Experts of a small language model.
Size: width 224, vocabulary 17024, 67.8M parameters.
Experts: 64 squared ReLU neurons an expert, 8 picks a token.
Training: a variant of Muon for the experts, 371M tokens.
Below are experts of layer 8 (counted from 0) of a mixture-of-experts language model. Rows are named router (the router's row for the expert), up (a neuron's input weights, with its number) and show model dimensions 0-223. Each number is 500 + 40 x the weight over its row's rms, rounded and kept within 0 to 999. Numbers have three digits each.
After each expert's rows: a language model's description of what the expert responds to. This comes from a sample of Wikipedia text that the model never trained on.

# expert 23
router:514383454455577455496582533513471489557540514476540476469478465497512568451483499449473515466450537476522518443522463611508523543520523561506463516535472553552515443457434513453552471508429548470483483466461466422504504510456558508546496512492495472436404419510545524522550483532506514448481556482574479446521545505489467482500535458520384546510568475570509523483489487549540512556514542483529544516546509454445510464523548552540486464519389452529537555495475509467492503491460492502473504483490488557481547509425505563499453534499477486504509457475464452584466500522542542563474509428483501512464478535464482511492499484475558483567402551531497451485545511505490538449550
up6:523470526493480454599520536526527414589480519463507513550481499542513523459497557529501523501431456578476469519529477559524471497546452507501487433470520509461519536519477478503544570487552471468467447508564560442550516485513601581524487530447484526438483492510551539523518563511459529538425494500490463492467493476554513494461527482438491538488470493590493471547478465540500481507534510472524555500457475469528465491538543474525484435591521426514474594482503475470488521440475497510482539531421582540420475562515532483559421550432567533589514538475546471512534466575533557543512449445473517493473526469480476548440503491457503533516569463494499449443467516475480474437459
It responds to: Last word of multiword proper names of countries, institutions, places and styles, such as States, Revival, County, Street, Cathedral.

# expert 62
router:513455461547560471499500486481474568596559499498556475508462552502519468458493516534453511459417522556555534481476467509501499557496387505452440457550505531538542479475509537475515491507462496516534558521488475505434617541489538517499496489513427512462427476485517517525584452560523477517483499520469473498491526441511485553490511440523427513532529536491528468515498519478572529555538425546508529550510467495446524447473572479518477468519425462497600495500517449492484500458483504518440502439433507525511532555467471568493492496547523475531478539555480504585452535537556429496517465470510524529523535526349479496516445440452584525472468515448448449488494520424511519503526
up6:500457480485509490579470479468544501494531423520573596456479494494485462441448463541441448485547518577547605473507514476536499538526519500450485478445574507530496494509473421472587525507519478490513510497509477486458489446467551492502549477473497535406463541570450507479561488552451521498507535541492408522528515474489553475516528460472518547472436529565458509512540510429555454457448444523493463520511468420447455475438565526473529384525454455447537552509543456473522439455523474520471492402527538511529460520495573487483517506484470540516454487477496475525555462529497466518528548452608473488481519439485510499450528474465536549542476441450461468469503468463468473492541
It responds to: Common American first names, US states and cities, and parts of US institution names: York, John, Carolina, Texas, William, Bloomberg.

# expert 14
router:486486443516503468509498436456563563521557415492497486502466463570543547499449448467544533470382551523545493515512465544500483560567469512529491558524539492522530503465483503485494500505473477517402485502540574497559487552531533510527491514501487488536506529431402460534490485531482499429480495467510496459554523479522503441460494473520513578453486503548483444506521541457514491456544528489495515498525504433448539539439441534505515533525412488401488486460439512548537544459482497465480450540444563487551473517487499482575435546419556470475510493497449519491518481516486460520401433492501373581475490542479517480514536512422460524508530562560442492534551498490519437448507
up0:502483513502553467501514454435534437597522497536469451558501496401538492491465450469501466537479526550497461514467513483448534469482494472537511493469487493534533462496506435519485543546492540458475494548514500478441462527470532527566397491439455477559507493528439509542569551460572484435465546465498503519534492490545477461532540456481467480466424533468461489473539530493510496482482450499493532500505582505483501540535522470451515557548509507438588569513461574449527502593491468449467525578539591559569492508522483562512457395486520469503500449604521495489420500470471514566528461550434519473505574506514510513484517488470470491552422506543466432505545552493487431469529
It responds to: Opening or middle pieces of split words, often foreign, taxonomic or rare terms, after the or a: d-acite, catal-ogue, collect-ing.

# expert 38
router:467384433480510439556613521455535483577540554530503476537500465625535567441489511462468428451480512489535477483485455572542517517537514582523447549574489507510531485464503536494512460504457525517425457452503457499487503526473527459521430501527497453494470463514464490512516499522527508454475544468505539518539564474511482511545534429521429515473521429517527517530491498488479549569549514439541533525534518442475560500430465532554515495537462538539533532466468577516519534491491504497457441515457529604487509541449477569516479565501569437471576448498466428566535507527503503541462471478486455519458457542511544519534513478472524516533482543551492451488526499542534527413525
up0:464448519494580489441521495468489550527494538523485412522541462588574494519436471583449483520514466556431550536493472542546560459520553587536548524515478559528489469531471547492499495510459440546463437519526474491505492534580471466514430521539475505505483444457448438509438479466537500419486521520454536532510462541431527517485483478525530590486553536465386492513484592564468478503459509486503477440549518431473496524601534491491540520539437467479544532395480537441482487506525511553465482516518482587523484475493532500432498560521531504475546489519472561478485498484446505497506457521469492486522543512513462457481484473489444460536570443554489491558450520473522514461445
It responds to: Last word or piece of multiword names of places and institutions, such as Street, Airport, Stadium, River, Studio, Farm, often before a comma or pipe.

# expert 59
router:524481499439486489524543530425485566523488459493502468546533480512575541461537469496513435487535443470554532533490481489512415495519434502548510430493456512518453512516528484512504433458443506517410500508509544476479569465493536477513463508424441499549467510506476521522526450431470458520489461473482510443546549462505531569460506476545497554557484571532495391515525457482524514491482478479543560520525552499508539505436445582563386532528512489496503532415501476499490501478471473576464433478475462526452455516447425482533435533533549464416468498589482455510461526541533457464511479582547476474489495522472497482493499496443517572470437521478453429510461471460562450443566
up3:512491462465417465460578592483429524535519489493532464535563574482491499500578480490533492448528448522519501506462513484562504478528516494588536479468547521511490470482532463508555478476525541575364496538497546418518518511505429477440475491631483554403443525560498465494534541462495468457515509456478509464551532482475603538491464547461472471502484556492564531503495486432478493516523482437528508510516577403545507506526496511508509556562565471538526456479517448497493516481503492511514505459514496553504521537533499487557440564458541469487511467479544481468455441471487416440491465528488454537484480473558488530512453509505529542536502555475422435541489512538473502449443
It responds to: Opening consonants or clusters of capitalized names and rarer words, split off before the rest, such as Sl(ade), Fl(uxus), Th(underbirds).

# expert 8
router:469471467514522507494507505524540546553539461451570454519540521531466559493448470524534502458523572552493501511523475551533515496515523569404379476551464483526497476537507517441467491498476538515471508468509543470559481531571533501541507446482444524536569473459453466551483492498475481371446511532547547441464553533515518547396505466556484485509487462511431486525489555565487511492493477536531537510546483463511472441436494475507555516533412518486520539466483493552457537447561461596501467437493469547484539470425540481544545429463468424565450465479440493478508426482526465568492528548547512533473487527508455435502487497462473545523526498428471485533510472454493474425466
up0:557522535474488483518495512455488505439529505510440546483531507472549509535567461575470484510515600529414517536485466477514504459528492554477474548481468504565527504457552491530499520556411496519482419453593510489528496539475460586479473565549514504466498521523520454494473465459559545489515491455491478464541468521504575496546523497392528450475485463542402498473478518589592531463528522552473496489516418461543465515521526461508470501531504488539517484490547477536525557458493469522498510421536517523585468523485445450470554499504464538538450491476523441563548485486548473558499474504554525542563497464472500479525491539519485475486501473584541423513399537443462547387478
It responds to: Word pieces and endings inside technical, chemical, medical and biological terms, plus nouns like cells, drug, acid: tolu-ene, paras-itic, v-asa.